config.yaml
d_expert: 320
activation: "squared_relu"
router_score: "softmax"
balance_loss: 0.00338
router_logit_norm: 1.0
init_std_router: 0.0267
vocab_size: 32768
lr: 0.0137
beta1: 0.9
seq_len: 1024
train_tokens: 788900000
dataset: "wikipedia_en"
Below are experts of layer 5 (counted from 0) of a mixture-of-experts language model. Rows are named router (the router's row for the expert) and show model dimensions 0-191. Each number is 128 + 32 x the weight over its row's rms, rounded and kept within 0 to 255. Numbers have three digits each.
After each expert's rows: a language model's description of what the expert responds to; "comes after" lists some tokens at least twice as common just before its tokens as in all text. This comes from a sample of Wikipedia text that the model never trained on. Tokens count by the router's weight.

# expert 0
router:163051140153137078155105133114100167150180116180118059141112112099110149114095133089158170164121141112114110134087167100126126113080080140115121170102116136140115178142154065111133137151155073063080106160098179160111123190127166075109096158189094172142107182101145179193129105156134097104113115142171131089168163121100113141101120133131144145161084130079110103034118179156123184148172114209112154144157074121125118082158160136121128109154134084116104100102159096144107164099080140133100128121105095096124132056112128125158172130117159076136122101127084110193084175165099161102
What it handles: Determiners and prenominal adjectives
comes after: " of", " to", " for", " a", " and", " with"

# expert 28
router:074087107122135148112145120162096113096163121094140149139095092117154122150143135152095200142112107130124165072129155065161128102104124102109147093136122147095139100163093191089091060138093104191180116145142121180125085147191114119116144123204124101118119104171212141133143208087151141109072130152146091111142134107126148107143115082095119143106074171149141059151117118145094117112136100108150092154171114111153115117104195127079131127181168129134093092106158126140167093119146137165146120192194176073114136165162090189179105176108165121095134075167124077165075113097121093162
What it handles: Locative the and in
comes after: " in", " of", " at", " from", " to", " Location"

# expert 5
router:089060119103165098099126130162131092131132126105099074061134059100191116127147125147116146122158082151099123143133117148186144078079148118149139164092162116163107100116141145131110086146071108137131140133121177161173104112132097111135067095121116144131075143062094111153154145052106147104127147135152169158126157146201158085118143142085135175117161159180142177125081183094062117148136084198092101092117106110080179123126129109185139188125181062080134113144149113136115150176138153107105141126179164162137109142085143121182172092048118141134179152188141141119078141135137137135
What it handles: Section heading markup
comes after: ".", " =", " also", " career", "History", " life"

# expert 23
router:113157112153195148192079120090143122138120159070133023049137141112148152098123090093131113109094119103077140159108110119079134129139088091183117139140143122133132120131166138088092153127175109150078134109095085128150142157130156145107101164151131133136099147098131117099124117112176096184192072124163098153115125125033098150122075138173111144116165139095047150190135133148093170214116130117160183096126172164137085154148158168113114109171141149122131083073125102163098072123111098177113148152098036125091105136135128135110129156130120156087120128119085135070132105144126064135
What it handles: Nationality and country adjectives
comes after: " |", " the", " United", "S", " South", " •"

# expert 24
router:156192150082125157200099124046105105163164134107096130172214127101137112097140078110140152103091195159121135111126119132077109138080126113114117117160084083127109135146127147113132126124152161049134226099133131119179127155086120125171146125181143103126138201104141137151132138148075096131094179131140198163137142123111157117141124122071112158117148127141104132096075126152095112135128097080088117109104136178185109137148144056128093168154132161162118106142127124128132147210132123122145102191096129077097106123095130154169067050090110167142133107114103195170143104147098074148
What it handles: Accented name pieces, pronouns
comes after: " M", " A", " N", "M", " B", " Al"

# expert 13
router:144116126157136151141143142103136128118110142128097151134128149107088145141106133102144130156152172175128130133099171070100128095163135169123096075112120091153160185127084154126089134140161167168125138085115110134070088151067074107144172092106082071188121025165160171097186054206123145180119161123159122124161082145097093109124129117135133117121166086068129146168158088176139110153144145091126160187132161197156132113152134091118110110091121093126111164120111123163124117105111120148103140181092099134166112169116126102109064145182138115164092137061148184164131084059205116154
What it handles: Sentence-initial capitalized words
comes after: ".", "\n", ",", " \"", " (", " and"

# expert 9
router:167113126097152172112117106099136115153118092086118132129172150094141163110101171147118063081094152187132129155145104140104087149085164146092095180152123108138137192125130128126133148091108058181163132099069147087097117176104121111228102130067120134126161144123096159073112131180118090174150138105118098089142140128086109065136174123130140134100104111113168201127145102071142136148179171122128121126112106131118096135117076164184118061208136145117153142129171128068173157134133165119073177094185149172200149124103153111108197102136140138088107117100121088122162163093100150104
What it handles: Head nouns before of
comes after: " the", " a", " The", " his", "'s", " this"

# expert 17
router:121159093115137191157162119145165146104138107162092165140119155175092122129108113174125132104150107146093151159096146069111078093136161124133154164160147126145068196171168181045139158151108121098116130138151178076139120149166189086252118109106175144154112165148150101148131084127148145099134067145030133146112147117110126147084150085148115121105122142163084095099104112126150117120142056164082098132115138105120143130073094131151150147114106136105114127144110139072064091138130149082130205069100090155132121112127141123129077142141132053132138149163142138090078085095126169165
What it handles: Media release context
comes after: " on", ".", ",", " was", " released", " in"

# expert 19
router:159133130134125095121084125160130146137065098087127154165179117139090110128096110113144142126084138087139090077126092092068151134158105145178137080122152095087101141161116166138062153151178175113054135159153134098149084125117122093116152121107130121156103075146085193121115083093139159148126125112103129088118128191111122114095146130076141158198140149117125116162193076165124124143138110101109112068134113118118109075116130124142172100152066078164123130089044126180063152112180112159063124173175147122121181178201154095170160119174158121167114117128121164059172135153124171142
What it handles: Infobox and award headers
comes after: "\n", ":", " the", "-", " a", " \""

# expert 18
router:138107122115154154158171060132098125110111106105147109179093116134127066136164119154114102141169146172140114148141144101104115142155093116156123164145151135117136128118159184180137130054125132142154148090169066109092076102110102139127167124104102141126142089145145137111120100127161086128103130190088162125063119123144139149183192121175107118157179090094141172097102044124155117093164118115168152097148097146110111140056161154132091123125118130152123183123079182061103148148116184134139158025161084180064089152080156113120169164059171173131081143151134062110135125112088140161
What it handles: Section headings, table entries
comes after: "==", "|", "-", "===", "See", "–"

# expert 31
router:104109161091124114085120118135173178110101084147159142077144100139092080126105128115144103144115131180171111123166095084070159161143162125137142179146107151108126132136170065175165085111127062178133115145140118110163130121117063115141219131114077139106190150103102138099114091160074118157168144135119131150130126195107147145082169068099103092131083132158110083188154115113087137109173134090126096173198116095144100145126179157109162161130126179159114091116125126081103168147054164139126082085123096097159140161116112102061076163098086082163115191150087167174123117122153122128
What it handles: Non-ASCII bytes and symbols
comes after: "–", " ", " D", "W", "-", "E"

# expert 7
router:140130155124084116104142129092083149095138128120197194092102138106093136130173128072175157121081114124081179139090123143161132142105090124091150081076148073142163119139099106154158145158115118176065173101091138130141166119168096116099144165154172118123073142120147131099144125230142131112085143133181114132079166155147141184126138124166163137156105126158136103152131111173154086144087140102181168136125129143169156120172155105096142174122180192122155133151033128161133068114087120094145126191157179096109120052126135097157152156092085110145086094138153190085124089173167130126
What it handles: Table row pipes
comes after: "\n", " ", " 2", " 1", " 3", " Born"

# expert 15
router:106155148136084115147144149168108094128122086126155058100150119192120125130157122119083153190083137173124148046087140152125108166104148149195098126105138142143129126161109187149112097186095106130099133117095190122092135138086079126143060119059178105149100114111119127106120119129108137139085078179122134091154164111111111141059110121132137131138136128140137090126162091055118151113116109114127087193162170104111106123133164125196097108158138137151082140130091177077125222163118144192131202113065108163141189124130105169119167176065073129167106108126177128147093115122134143152
What it handles: Measurement units, location verbs
comes after: " was", "-", " were", " is", " be", " been"

# expert 8
router:159188094090129079097158145108094168139104086131151161107154179143175112125108087195086068115155133142146107114201168109172137123218144130114169136112102191127116100182064103160121127128170126153098114004097111147106118097154144191128113093073122097131182107172049165098149161119126063115160122141091161127173139159099147102160117173122110105128150171110091088102075126122139120116087089128111104124102124114077152104127135207148166135116127114131128136089136094138120083162174109142162100124142154097050137132108138128098083118088092097128142123150133167107111099116106126104
What it handles: Opening brackets in infoboxes
comes after: "\n", " /", ")", " m", "\"", "Population"

# expert 20
router:061139152157109145152091104135092150141076064153084142175146130105089185113153168123144098124150125078116107167122110114124080195093062099181128145124142102096135112125112099118117130080170097138179133160127119128143126102106196148181126095164067118173131114151088096134112164165147154175185165190085094135122118132123105098164080094136172114159163086115052096060129110116125102127121106157153102099132152082143192193175108103112107124178085115107143100178130125136128082080132135176114075134133149155151195126140130137189171149175175112139102112139121145146099213158136140097
What it handles: Table cell word starts
comes after: " |", "-", "|", ":", " –", " Total"

# expert 10
router:139119159147106125158085144135111104180089177147142153109149142191120111156087108191156072114110128088172124072125081098104097110118162143168151089110129056191161121141182110106166080132170190131152160131144112147113148148119109165149144126152098141085179166141127093069088134145080103168131122129138132157156111091142062087121128128141084122167124170145130123125116118104154088060144166107168126187173169122112135111048058105054114095097060116105176124107102105120156068141133111138171116067118160096117130152137170153160111129169116128106075104115175054053116134147141131134
What it handles: Dashes and list separators
comes after: " |", "\n ", " 1", " 2", " 3", "\""

# expert 30
router:039190116129078142182125116075125071167194149152124093125137171139087122144086071062174122083152115133186115145126126079076092152170159127085149132119086133100138096064138175129075115138177104149156095121100133107139122107145157162161212089115145121127111104167142175112092114118136142157118089150156129133064151097109091160102115132144115117105128139138133090188118091120187139134160116090170128139152149174155071135196095165096165091115119179080129153125145129140147118098135100163118152114093035163103096106098105160169121142077129140138117130121124192060113115070135125117
What it handles: American city names
comes after: " in", " New", ",", " of", " San", " at"